Experts of a small language model.
Training: a variant of Muon for the experts, 545M tokens.
Below are experts of layer 4 (counted from 0) of a mixture-of-experts language model. Rows are named router (the router's row for the expert), up (a neuron's input weights, with its number), down (a neuron's output weights, with its number) and show model dimensions 0-95. Each number is 128 + 32 x the weight over its row's rms, rounded and kept within 0 to 255. Numbers have three digits each.
After each expert's rows: "mostly gets" lists some tokens that are sent to it at least half of the time; "comes before" lists some tokens at least twice as common just after its tokens as in all text. This comes from a sample of Wikipedia text that the model never trained on. Tokens count by the router's weight.

# expert 102
router:130165123132144120123061112154158099154147103117152129154147165187126147134127110143125054125073170128148110101132170147176191147132151140097115065184114089181121068168108144085070180147143132145134183165159134133067075073109116099183087140160152142067122088111065060140127121092189140116
up0:160161102152156151091208139104126145114176162146086188097125132188157095099127127116190192124142140127058085088155153163141128137200144125124093164114103116177120165148085084118141170180154155202154137089092131111143142094163118151192067194150111130140108178099100132107128136113086169115
down0:140116131085118099131125103158195148140143133121174097142178168151109155120133159190110120118157106180182169136107209151107189152089145156165128100149095118125099109087175153149111106101142119110140066164074116116108142116137107065079141109183138176122104085140096171111192159158198126076
up1:078154147163177155176088084135073190185163082166130104165126170109129118106091174097133178144112119161113105179127180133088166110108175109158146114169135117086113178144125064135166138075109141147097119132159082135136101047179200140105141168116137118041196139068107205152128145117144115149
down1:160118074101118098128173163154132126156130145141180128138112095191140181188166144139058096145136148118091134115124197120150151147144130201112133133142120056160107103209177119142084097037133132145121088127137148065165101150117155150182116132112100138138138167101100110148186161120177144136
mostly gets: "pite", "ested", " allow", "ced", "anted", "ared"
comes before: " the", " to", " that", " a", "ed", " by"

# expert 24
router:112165155095160118099090166135157138142180100182144093141090169132093093094175136104120090120046175077104095168156103155105115177112117110125152110094048095133064133064097113184155166145072132104149137162113098089118168144186102107097140169159136083177146123107149093147105069123135152139
up0:138145090140139033165125127068098146111125137157174114161143150120165201078138126076095127194104153148119148099120210148091120112125108095090146128084124120179101145111137095086138143084122086110120086067152094121111147041104139129134080160168135098157121056193150137116050123127129108127
down0:154102155112119117101105186147185142139100133127120135125123133094161192139155167153042142145084157166160077097152101119173135117140070139116107126185102116137156162183150146103137109099092143059077085128129136058060106168070114131122074099125147061111135076120088107129166135139117117142
up1:168114109114166110154120145172128178185179137123152081129156141111123134063082099133163177143104150161122079215112137145201132132147156102128121117122123102113092092154150159136088130154081086072163137162140150092093132111143125073134155130138121088093152099170122166148092150153083144064
down1:145115122127085151118112145048131108143091111118131143113124164140122123205037137147124126117155170170100105113148202117128087202085071189146158165159123196187139145119137116112148131120171156077184098157167175106127181192096118230109140076138116148130109114113139100125050121157141103156
mostly gets: "ford", " York", " London", "ville", " England", "shire"
comes before: ",", " |", "'", "s", " (", " and"

# expert 109
router:121188124107143088083096166156067117121182079140119107117079180131096139076173165130098114121173126084114098189161092102127099181151093109074121145164119123149099103124071088173162165182067109111113190147061133124064141098137141076141134152147135114153167115130130101149138094150132170150
up0:130139096184179170169205178137160099204134155063149051139138110141123084070112126131144140167120117088115175118101131121152133091174072102137140138123178158133127139129146135151076103138129080137111108147097171115102171134163138123149105021067100052139137109129112103117138114122074147104
down0:108096105146141096067085129137086113120148133129192131111071133202153138099144089069146115122157157156124152169158160153202175146139103221195102101173116117152125102129126166085140075103101183206116146128119115103123125071116028141101124128176115124111062107129128169129120166146151105096
up1:172090091078115155183143089109139113135036172158134146165113117096159139168123144125097126119140127132084179118159140113110148188141142144114102153158141085099075120081100120127112190146067077072152090132144164178109172118103193147133103106078110112156199080094134103088097130151125085143
down1:132164090151200134183152116145140133147126098123143096104181114116121107183176093130135132089114122190096125129102134109206160082106051112068138106075123151086155151118180173118110081148147197187105148137113177108162094150091115132085173117166160146145109136099153084154169119119112142120
mostly gets: " California", " States", "ford", "ville", "shire", "burg"
comes before: ",", " |", " (", ".", " and", " State"

# expert 90
router:129175111142159099154102084129134158141139169099096121112092168180105097137103177100090115099172121094115124135151135114150152065125178133147125153146104129086172148129159127101213086054117181184124162135094117112148146152136171170098125120155185123168088149102116166159173125190121130158
up0:124145146081159096159145087133153090191118131156119065148086125089126143067209124136115123140106148125100096125161142131117093144149144123148123118078134178171166136089130045065141082121136161121104086130123125182158140112110083131155105117113125136167139106155111109112138132178149096125
down0:101090128086081117178140152085090089070110086130117125095088162136145076089136078094116124134078158129128218120148129123134170130124150172083119186164120078099116049151107117133113148127126138187082068132180129148106113122129076102192136117095091111091122155111091131134183101127156150100
up1:153114139122102113128120144128182141107091167108120174122154118155059157173136143108158161178066149080149109131149154165156199074100134156171123158070123158080140079109174109109219132127097075131169072142167191112142093060112100136144109119166126194203123141123121166098126098123132149168
down1:133178152154107171137160207096114126176113177105147122216082137152121153148116168145155157135082151189140131136100139093118112118094170044072120138154146068066092157106128172121115115127171172146142130159145083128117128133116157140142114169161083111075100150150115182105140151131111112184
mostly gets: "in", "ur", "ac", "u", "un", " bi"
comes before: "2", "1", "us", "ks", "ch", "c"

# expert 158
router:164196142132144082131148155133139093110164167198161160150164172130120135166084135150096121104125092098090168160093098075142101093124118115129076113114168137146178175176129088158146173114072127138167107148125114071101169119128107122142127169141127185143156137140164152137085101091160131123
up0:164126193127163116186068150140145151077162121104122189095151169195093072146109115078053177162102102166150111157155113161160142162152123127120126158108073172144110079113135142139121150155155108036137145127168125156126178119128139139146072147202115106127151156124126074087135117106111098149
down0:074106131081129103105113092110129179101105125148132123150169160055142131094140075156092147166091057063096077118148085141134149082132141125185064159113100111160131150175148172132128124145098163125120146160112090130053145153137157119125105129138133136082159096136098140083135101153096169153
up1:183146180077118107198117134095164151160118091138145108146136114149170136169172137145115124128111148126068192134123148119103154124159133164219084124132105158091168148128133177132136080112177109125092040122136174116106125192098080138172119138109034168071150161159134144085136179115148130114
down1:111156058135130159086206111126112100135152158095134139134096157136216123097095100121127099131143129092109086146142073083122054148148122079135062097138144113127086098109102125089100152155152117144123128177173160132147189139122154085110133176127154148177095193117109073139099116120100147107
mostly gets: " —;", " |", "%;", ";", "|---|---|---|---|", "|---|---|"
comes before: " ", "\n", " —", " +", " −", " —;"

# expert 183
router:178094094160133105159154177103156063116138199155071155094140133125091101097151120121153117147192084094163121125163100149132177111117105108117143135095197120103041078086180124137166111091083101095129144099147152117119145125134118149097124154157175201127159093163139143112107139176144149146
up0:166138085082128133174147075166116174095146101118188136170133073122117131151133084110136172111098155158121080122115139088066122116146102139145132126150189136147172103136128145107163141124140143102155116136148129131156111125088148119134169159048143117138130063174142108140116090205123113096
down0:135061087132157132091089133099162130122059134153084153121114033097151098104142118165169056108121110104154082120124093154223188179132118119111099161151152109180120148144153170122102107145070117107149154075137123028158106118096119052126137117128147116095066172111139118116120116091165158132
up1:116137095168105177135100089104070151153115124095118083123111121070129113109140129119135088105147148133137119086148140131191156156134161118094103125179150149156164094153087153112069111133106162116099165121161155155126186172218124099152054106120081081123138178150153123152114135109180142114
down1:123126062079065114125120176133124162080142117134152075102150168089132116172172118059180107121165108131097140097144149106177125185115109197164150074140106135156145124111192109211075133139095104130077085184076114130166128138165123094119127126139080148127150104183131168118119122078109182120
mostly gets: "1", "2", " medal"
comes before: "0", "9", " |", "8", "5", "6"

# expert 20
router:147132136177100107152107104172136105137153087071104118169116127183090094107118087182118120068061164150168159137131139128147112107185125106107132108184112107168114097154103208122095184150123103093127127185118117146125102087048077083097105106193113148094123087098110109117142160117143102058
up0:156134121113135173183086118180148162177130101190112066111069183145146110117139168187102145088177166141150099151168158164105128139137122147118146100118135142129147094090153142181110125071159127103056198196135115158156145143097133113108149106157202156160126132173114091099109146188121136145
down0:131076139110135136112097102127135180127090165140101162166169109082158119118076089128115170148232148101114115091135116088174095094105101145138078146151169090087136105160095140166158181160130129160091175145126071097141144161113122140133113147111127165078126133156143100055139085167125111129
up1:130125128195136084101094107150108171142124103154198093107193105108170125096084138100125117151149123063108158138122191146058081092126112110175109064158142182110161136139134142141158137137164154076150154164144073053113138101132149103142130084157129103058105115100139131077160092147121128058
down1:114162096135115197087180114195100121101162168126133133182152087126183143111183106148097113118114163119123085155151118104116090112131081099139154168084094146132153139101110084110126122146212096112182048090187143119204152103118110144121148133190133142150149163159113119147167147053144117178
mostly gets: " became", " been", " made", " released", " received", " was"
comes before: " the", " a", " to", " in", " by", " on"

# expert 19
router:129151119155120151163150111109180141148145195166102154133140132125058081148109133112107175173175132164150133157121196139127121152104114140058153092123160122135058150124132111116097130078094088152082136107090103143115116117099116091063144130112162111114110146159128178133121092089124102147
up0:192131124138144149119132102154080080094038120110137077140153102176132120130156176102126141077070160100136097141146113106110148096141124082136130140063099163141080127134154129151115185123139169125099198110143152173135142154162156036138175184148110132138114105128120133159058116126087101128
down0:108179082163144118169196132066217117170133147145105134150126148146153141118158056132107154123180106162158119139166142115107143138127104121113106157124107147134173112123128149142139131127060150092137110118140131193161155128127124123140099099143160126057113132114094129096119150112150161192
up1:112138183136122144123109130140158158116099105090143104138115092101118136066140113123136127153082131183045155114196132145096115114105129147080113150136095063142135124129112130125060090060148156068092117145098121109149125124094155153137164138100145056161107097177182153110093111152166161168
down1:122085093058110178162147161103064077136146105101129081123141186101117145163130087151140095139076153170095067091122181081124144071172153104072097097131141126182116130117128072086109154097071141136123116118100145073117130092151121140116123120128135107123173134161092147082115191082092114116
mostly gets: "9", "8", "7"
comes before: "8", "9", "7", "6", "0", "5"

# expert 38
router:130142114124128111120155139134089130106079080146167097140109150069134086143135097190074123189121134119160124121105189128109112077092107154200145066112132074129127144172080091162109164136081133114141097171070133097151142156112082132146157144158083179147142124208139116134175198066124128095
up0:157126073089104151116148166144179108055109111116158088161094126136111090118128108116120106163160167135041098158079131131125155165138102084061098057134163084125142118165099157161075150132096099174096114136126150096200116103076137069179176125198141099104112088141148095155114171125119134151
down0:070123140180130197104107138140150176127136133158117149075184127156192190053123150101156134152176181078160092168192126126146155048147119058131162111158130163165121119120119130106100117152138168128135112088098133132104101186099074052158090102119132136119164172107160134122097134081125150141
up1:087167109076140172109174088110123130102072081114183063160143116125117169110089112147166120139142150144135124164112097080152119121120132153155149139079126111148145108122143184129114148102056155119122147174136169168150130103087087108090148204138129150168178120166111099144127167153136130154
down1:080133042075111114121103094111128187095138052120211097093079154123141111125111118204115113132163153108107167124147172119186108113170154103125148164126154160105077174184092153145077097151125164152108143109082103178116122157199167189145059096094133105110143179078116097177117127097128144118
mostly gets: "″", " century", " million", " lb", "}", " kg"
comes before: " |", ",", "–", ")", ".", " "

# expert 171
router:152186063071175152133168181080102077098109125168160162076116111150106112113089138093091085161143114178133152089108178112121153120139126201167174080069166095151095164128135093160181183086109110126148120086117113078186128149125130140113125140108141165144106135061122123070073151087135133113
up0:158148150116157174133162081140091105153162144128093097105087104138099176077161135118071182112059087194094135155097127104135113067155108160105124119082129089145063152068078198111120102171159144135125140142172107110145182107147070075078086092127107097127121081140156139088148149141113132122
down0:151135163059084149121087117104073152092120137079149155183101142161144160125096173167113153143104122163155089092104138116088104141147113108174133078114152086154143112166126159124094112178099137130142145143134124140108133150123215116150092162139109200140133114181105120107203168089166109132
up1:201132152169108120126128095109066128123108099147088097084107133154148086142129115208082100128159110100107115133180154140102159103140142112104074137144173129139122115101105075127141150125172117104149146133170079103153156037145159133144102142120146075121128168158066099061117105042109075114
down1:161080136130132139118193128186106155123120101091077167103177110117093121077177175067119079138157108173170067075183116155094157131107058147092158128106130103181133098119150117045098110134109116125120150109148121071092136137115071138149142118143159180102106083118213116108182151107188170149
mostly gets: " sq", " List", " mm", " It"
comes before: " |", "0", "%", "5", "6", "7"

# expert 148
router:070091062207120113124143163154185117150121077135174144108163142128097063152115123165145111135081143063097152137105083117085065123112152134089185111075090181144153117161117141131126082121173099098108106211156107104135108123146163106121140106167123139129158092100130171079096056084106125097
up0:079136105114125100123090147145088144112149117060189137140067125105150179159092157094116072119189131146128104098132108142129102108096070135112154062065155118159093142151106167131126075197132097153062113201172148142119117156130188071103142127153145109130143161194146109081112127101103071156
down0:106116117179112049071101163070101165132128157159086140132148084106152101178082101098085084101139128147095124138114132101105080111099087098120152169126159160148065125124081157126115155121214156154126118127123132091163075087113166138120158123147108087100126148139126106073104128112150100170
up1:111076125158121133110123181122136132135155079084196113052113100116122117108150125134108099144106185073151068118132179140091080152114081123134095151126132132138153145129158146064197099114129149168053122204153169151143125138116214149106105100164119166097105115158163141181127108139144136110
down1:193111143145126041073112122137129109147134138169130131124129149091076158134126105117037126148092110144145132112126058171193181148121131144137137134156097137107131165091177171085165086170154138133172125154089113093066074094106149117063100137141149152164096140077142156162087137177181153145
mostly gets: "→", " bec", " suc", " MPC", "า"
comes before: "|", "\n", " /", "-", " —", " was"

# expert 115
router:122178122198130075085140142147064085175134107106098076130075242177112132119175126089098105178154127126088166101141139096129114188143038171081120146173119103136132142182092084170131154104053119090151147115077097101072159121156214115177170131125132164145114131112087124173095120175128175157
up0:138092114087149106104079189128151091125187094132157103131152108094113134130126128129140121129094134116075076124127094148168124212120136095098136127108146148109093178111101196168140186119112141135157119139130143153076081075202160141122202166137120089123135165098058197096081182174146135148
down0:107125141096191105050150122105106161101128131117117159091122144170090101082101132102093082078140091123030121121139090056136080157121109113125111088111095069169127147108139108146139133183135127138124162153121129144107098146072084122110171122160150145161119154156158119150125124137155087138
up1:098092156088164097118101138099164182132104136141176128124172107102172154113111076179117157107218144123088133140103131075147136159122083118167126173165117145127147119111095087145126096139132079071155120059112142146168146116200105137134157177116095134131108065170106139127110150127141197212
down1:155091119161114145116153174100121103123098064161115135120097110134139120093127122133078091084137083114130096114075159163143193108101151050191192137133116158149148116208174113187177082116177135126131091124102097090130119140101166146136137141101128178122163130118120186101099128144151152113
mostly gets: "ville", "mond", "istan", " Carolina", "inson", "wood"
comes before: ",", " |", " (", "ia", " and", "'"

# expert 131
router:141122154108102166149128158171148125123126076069084087155088156115070136052147097152108074104095097187154134103082122155127129114153174126126143136139113110131114059070075179112071109115143165085089053177146155095175164122133078099130128160170105149090115150114067102150102189140143125093
up0:100089102134108099124139117127116086186136114151152131103059159122071115098117133147101087140132149176100125110147167138112107095107147157116143153174185100167177119167145141127132121121136098133180100131156093072077133163119155086169163116191142103122158100179173165093110175183132099193
down0:114175096166167131120161124170084061142171142117075061087093096095100133197157102108115150162151185105099145076119146140136204108124158138119129142098155173163119144159120082113144124088162200110115168111145088132132154157089145138107141130073137075164129061087093116099138040126116151112
up1:058151135124127212153104141075157121102144150102123060112082087190148111143112128135141159158163090185106116162080131094181105124143117129075116105098105160139161138184117145094125151114126142071185169090185116154098174119112170100088070102105173121123139153112163092118153096060143125182
down1:152168076056103071149117051138131143131104146089152148117131185118083154114160129161123136101169176103161173156146199116184149138110149153133095134140079107176153087128110123088110189126132151203120182179125156190134110121085161106084143088124098148134155113162067121097098120173128100083
mostly gets: " first", " played", " held", " began", " located", " small"
comes before: " in", " by", " to", " on", " as", " for"

# expert 122
router:146126143189158104146112094111141113141079156058064111107180116148141149152149196110101120153070170135074137157144151058113118145135134137072086128137117133165108139130201128117107144084085148168109110151070074164145155126158125139111109091136157166142148101117124160143102111177193147145
up0:114147158084153128117118124176061077146124169154082142171111119120075154105129122158145139155162162115078130060095152181179188064072145109134138126117106158168153119151094144114101145106105196135106203101116163162149093097167108105080099154174119110110125074105141173158081148084137113155
down0:145038093131115133101121115195189130177115111114100109090131162094121136151139137149136114127152145142138088121142165084113160128117127058113146147137106128069075151157096132151106117082161130135127087145124085106167104095109122169141040130130168125091153211121121073134121201155096165088
up1:133118122078148190100091133157115141065092121080115096154070135146155114098104144164130126134106171153149128112165141101194138126143131142172185138106152099176111162158199107155159084096105116166191137151162114096132138160127091056072128133154099091171139062104133113133131137084172132113
down1:094164148122127164098138138145093106091120127142126115163100112115132085192183187114111119155139115101132129134067147115086138176022112170165101128119098087150115138130082142065098193176128106110120126136121155080100120060108216172132133166140084142171082158091120174229119097137157099151
mostly gets: "hod", "her", "os", "h", "adel", "ufact"
comes before: "5", "4", "6", "8", "3", "7"

# expert 175
router:124136129123176101131190180091103131155110117115178165103075132137163151125148125153072103123139086087107126127128089103105137090093169123113126087132134150142158161163096081155180133105123084156106131122154104128133130162107075228112159140163154140152169096168139120142150073135129171123
up0:143122201106118106154130099098123103088072105145096151116194169189160074175146120137146116102079142132163136126159178171127105130099089162018103122152061135161161098116134163146108079168140085147162106144152093142138094130156132166169132140119098189120102118116126110137156089153145117146
down0:145117127163118165132081153109152125159152132124142179023055072185132124086145125092151190127188109147082128175120083144087115103140153119110127101149140133135143124105082135087139168072140117090131124131152148084079143056090079114164076114131147098121141146108137082109130100156100137138
up1:136162103150174138161175113136109134126091089164092184144070108122114138121180153118134096105112140131108194142125138126147107106074085156156102124135133131131126128119105133169114076164155141125053170126103129140071114093107117168134149108179183149138096087146120103076149131115136078123
down1:172110159180063126156126178166112173114195180125165125092132119133131157176144203186133084103124097114070102130099139116163120159108129133139052145139134113152162149056115061074103067159163087101125151108136164173120116136115165155102124090150125138144112101138106110148154193136203125167
mostly gets: "outhern", "ร", "ue", "@", "ober", "ั"
comes before: " ", " |", "\n", "1", "3", " —"

# expert 151
router:105156130153152074125113138122135086130149122115113079159133132131094142081166124170116097153109099124118055132095099118099162158146130113158139079142166096062118141141134092133175060123131117112183157169130109143162093136136119152096109130149123143112144129141089107182106064087121144120
up0:153165112109101133118088130084108151128131143089123125110086135113150146123172165099117150142112126168098144089141162106134118158122117082136125197088167177090107125067169157067172178098091130155142106119084176180101098170092149204169113140124151140140137134163083136120124149171151140121
down0:191127071121198137084089132219097138168120090107210127126158094086115100125118140132151102096128108052161102096150137131169109056088120083091173131145137112090107127110094102139102127130098143139096069127147178132164120080049053111103180155152139150116101122129140079168132098140112171133
up1:122111157138117146098106166158131179128139137130115188093160149112059108137153090072091139117137140110072156102115133123126114095125099133147116092154071137118097150147128067124092134150182104093096075133126121098160112166133128130129181052170130167126136112183163083145053139099151093076
down1:102079136093144126133027081209134098088121105092084141076146153133172100138087116111145150113115181168149153157138141141129139135186128067196158126148115129101163097177115094157165071147116144101122139100131154074105098153172116143083173096197135101099134126084104142172114134177161073068
mostly gets: "gar", "mad", " Belg", "gl", "gh", "ish"
comes before: "1", "2", "i", "o", "a", "ia"

# expert 95
router:089130158115134110136185138140149140131145172116144102110137143178135101123133096169127132189138150108120138116129195066087106142123125094147082152098115154155132118104115104122081112094164152137079135122069125096135108123142231144183127147211135161075139137195168086134113130133089072143
up0:141150109097059093065082145065105125097190139114131130137096132059136153158119141181150110140159165152155092121091134147057103102118100153128163135137106133147069165068098100124139120143081110193193120176129135141162100174109115123095131129084146151117111127091109133147075115102120156169
down0:101127109168121157170215138129141170102159138071203045202186157071035141147149154203093124134096107115203119117114129207120183130154136143125152140108124152132138119155128156086165145132134125111135142076168101081139082074071087124110119133097108090129163149117101122084101114073069117098
up1:086166164062130134193123157094094092130147151161128076087062100104119116166149125107102076172153089194098120114128121113111140173111091157139149169100146182111145093186125172149119149113099106087140150171067107186166080171099177118148157198075155085119103114168103060080134154155151105164
down1:117112131105106111090094123141133102140122128157126124144140099115199166121146138146149080112143128163162101095155131215096162171076152173181142058194127130133158081154191160197087099151124148133106145140100138165152187149068160145058129155119119172102152131100151151139129121119059139122
mostly gets: "′", " Succeeded", "″", " Preceded", " Died", " Website"
comes before: "|", "-", "\n", ":", "=", "N"

# expert 50
router:113159118160086160133178096143144132145114177144184152157157172113113095118141117134139147163128071124135110076139176109106084101104139151137055164096126169121112070070097153104124071084201136091053133129084107110138145124133255117205104144175138097099153161199131113146123181147148099169
up0:129123113107114101132087142200157108135141149160097125178140132103118172083130101160121148122134113131141131104170138135098057135114144151108070163106186119127139133124145133161146128093113098065098107120105140121123123131183124147156133088089167028096124104104136130074126084093120138186
down0:073196162133154111171152151085124124090097143119135146118086066103071102134184113136162077093132117137112050128142072105143132155149145122140078071146069124128074090121138127182075157157077132158152151148120100162151123150175143120090124170103122175148133144141117112162079134148160135165
up1:161124149098131112162021172158093100101127125129104109129089086070160134116118147124091138144103082179132113132101175118160130110174078086111090167182056083198185168195135120115115093109196136120152060142099123149152113156101123104154116169124153148119124137132112121133150046098185090128
down1:048090115165124158089117150152161145191069161148134086126139190118126109147140126110080080155104130153132101103082101136085140110164106121096125120137122128073163150104181140134069141099177122163104159124116146115149177189183168146159149153177143159079158107109130099128120182090108141114
mostly gets: " Date", "See", "|---|---|---|---", " Born", " UTC", "=="
comes before: "-", "|", "\n", "==", "=", "==="

# expert 112
router:144205162158114129144122168125079091154163037169129118177159111106102153094177051161132101117193117120130127105149140144119086174129115127142143124098131149148105088094128145115210152099087180144099178119115146073165139137159129120099090125128102153153149163118131101175141171113153153090
up0:136141116145106175084191179111107063128192114152129175134128111088078142157111131127139090117147119130116173085156085152139172126078152134153100142158111184132133151103056130075125100103090182108122142118134217155146164077185089109089087073132063151143104131135107123105112124128166100142
down0:166065158114127088188113104103158171116077104131105084110133160100141125121128089120153054088102157103127080127174108148112167102182056115147060107096151079116059093130045101162104129140136074086109131146105151112107103163051133137104188147089152101121114104159142093094100169095115150091
up1:133128126072112105119057126130143180036157115143160087151117087082138100096097114133145095084105169115125133183131084128114144163161134114102195091132164135111166089110111158127092097106145135133145147104202108112166122212132105091080148102158165149168147113128170154201120145155164158139
down1:123146106152089174121131111076159087124085144136109118210162118120141134118137136130075131094179116155100089139098181114145075146177124156155124117139179184158168192170143122137112111165081158129181116132121135176161122151131124117131213145181099146039143139063157160119127140077178163063
mostly gets: "eball", "adium", " lb", " college", " professional", " x"
comes before: " |", ")", "\n", "|", "–", ":"

# expert 76
router:167115120166070126128128147166206097118117179170104190106166163154107108114110116115184081138144103143135147136139152145130191103099110156097082134071171126117060103124172092173096123174095137082105152094110159114094152130115118118076182144127181135060116133165113153119094155133135149159
up0:132089150130023104116152080131137197165098167125096139127094120081139098127101170098104139161102122130125130130150150157188108077181095158140151137115182101116137156082062126094141114145115159182156193187155140096132140163115104122158153050100161104133153139182111188098123150145183118108
down0:115183155138163073117152157128116053098103079173089119108174150173146107147119099170167074116119154132087100110103119081140152091152100134126132102130163106109121164093153131111102130136098100040101169111155121094123135082099061142111125154131105171146085120164084099125107177073151160153
up1:138162088161160113122162134109136120182100174097099108144128163103169130141152127248108119132157079084090095171120119132139098093123150118141130132108128116109194160141125176159109150122134119126093184172064130134113083074170124164111134187082116106115104110159111102173123157179127113091
down1:146158128075078109167114110142073151099164052147121142136176141192119141116170135072133137099165122182120104126205185158125105132139187156088200126179103105093112108122134172146170129148084136126101141160133177188131140116126147167139156127138096155164183133141058141078133119145097117147
mostly gets: "1", "2", "0"
comes before: "0", "9", "1", "2", "8", " |"

# expert 123
router:081090064158169171159195166146146075171068116103174120181144125070191130168114055151164120139100137154166177121126129109113103074128124120113119120116088100147163163156116114154109089163116133115100104127159121168181151149109105119081155111056123113132178138112160068111145077131148092151
up0:172141180171118169124138101053165073115087091085119124126165146134080143099117115122122149129094177119148086153162146115085156156131201126095052146108118091128176152162021102128143142118134139105082079077085133152102174133103120106117131180126134154130063095163097124148135148136076083053
down0:107168125132208156114154134131154112147101137177141151070159172139118140066147166169166190091116125133195128124109089125141186094117161034054120106163125124148148113119182130123146161105105134173118135145106096131130124150114122173175196108126164101161139118149116167141135195146195137120
up1:190117118203112117130093126157182119107190146112151157108084091145138161102073073150152154129096112137172153158114105110138172152144180132130151126151113109122069095140116082100125104135168186148115091124096082092137210140120106127146155104073109079116123148179093124115086129126098124104
down1:121073154132113123114118067168092158105099101131142030181135153093189123041110148156088122141147184137107166156173175112202088165130120152159159132078125166067097121090163149132139146061126104127195143091098158104105143114126176096118136128051086186149163141153175123146106103108129103119
mostly gets: "cient", "z", "ț", "olog", "ograp", " mater"
comes before: "\n", "ia", "==", "i", "y", " is"

# expert 105
router:158161115149092132118186053100101158118156162138174119147182135131137158130097112137091140155102097102079110147096139084121067102074085122137111123093148143143155158145140131138115065158114192132139115132138109090110105167110102147143145124167134158112153139187122136130141134181172085094
up0:098179146130117132057162149091105134098159120076181124138149130111113165169106068104164102115114121140135097124071111127084165181115153157137131128118144075163056137116075134127097081131124166148128128158061142137138139153140203118190125094133121072162137121131192133138156124208106099136
down0:152125148128133090078102149169126144078141141141148115120173127198084202108156186121129176178158095138105120111141133165112181136148123134146130147106144156108188066159162147138143120086175112101070126081098057149135126143110078093125124133127102092110124060121149156123124138130048143161
up1:103185113159109149158115153100093164096085114106199126070089138151113116112112132078106119114155129145108121106208160191132110089207098124173114105204128142121146124152115102029088157161104163096170090094090136091132171126125168140113125106155132118112115129162143155177105145095105107129
down1:158091166130136169151160144079112077174107109116113120123153134100123107160110163097099147095136039133157136129109207139060107102128075095131046147035118124095119148129104122128128127155104145108124162079185121100072153121122145104084159102132115115148061141095134106165086156099156162071
mostly gets: " —;", " |", ";"
comes before: " ", "\n", "1", " —", "2", "3"

# expert 165
router:088117080127139141140097149125055148068159096162089076136152103159107165136110103146155112097168081167111180147137166172114118120117107081159141121124137112135150115109103123162151129158107114118121108115142153082168121145139164107110105105166182127102110109110103176206102149141149136115
up0:099163110102113166143185173216176108109144130143147139104124174131155169140143106168080073128073128147126150196126133120148157032117149125154076130123146099150129107134132116116111148141123163119153147143116109144087119164106080103073117053174153197111123137145072166128103089136124092106
down0:158056084105123110118116154119135121142042168109133063138108127055124108110167100129067082109157173095109171120143184166068151114089186149135133126115129141103167106163135176125103110078126149150130171135109139094153178174124165125133130152138134155121102149120167126098163132225166117089
up1:091150121114179117156120183150165103124137120126114062156170085129180197125132146154110165095188147110135076196128115180122087122119129078139135132136144120108176103144103108084106122159050120107147152161065180165136120162069103095138113099097125183105162033098215168135093127206136160102
down1:122106166125114134107113092146179124095140104112096098175089170112106135107136067115078081135101116146093135124109127133159136134121112087118117138140096159159164107159127171128115137079142139153110106169089130137150131185116084092097141169060085147140060121138166105097082126111171113117
mostly gets: "up", " up", " home", " father", " birth", " Up"
comes before: " |", ",", ".", " in", " of", " to"

# expert 46
router:162153090172127097118189138136106134144163093146067158090107129140099093141142095110100122179165123153188160129106161099070134120139105166125159144142185097115060131152104093137161152066105125134064093164056123063145081157168139125142142148134125162132113133206117136176131192141092114083
up0:141092126102078144085126113144174160152146165176133150143119137136172107130054134141084143128071132140165118159139134219143097095151112126150086165135129170111145132143008185095052122121094097147140190099175121136109165120121112089133154122136148142108127092133129154055080188173113125085
down0:078115157152139154165126157112153169084156146152152135133156162153142163103120128173141122111167109154122140092055175159159205093099142173109107128116132121105173115179086157155107129062103167080106167117161093103159138068148092155104144113142174142118127119138122153118081131139100102100
up1:135081107133094158127076125165156138185140098146080091066098116138085135109159081148097132126111111112102101129111142113189097157162151182118078089104068161143133125155139134178139102167091222063088088148124175097109090167109171105136086079144138115122117134154117089164156132120134137121
down1:162097091080141120111096102130087129109113151131118057107128163106127187131119186158131092191109138108103128113123110162153131207092083147103141084101130133148114146105091168092084068095133098157114113115147080100105132134115178168166114131079164110152119149131079062087046098085108088109
mostly gets: "present", "7", "8", "6", "5", "4"
comes before: " |", ")", "–", ",", ".", "),"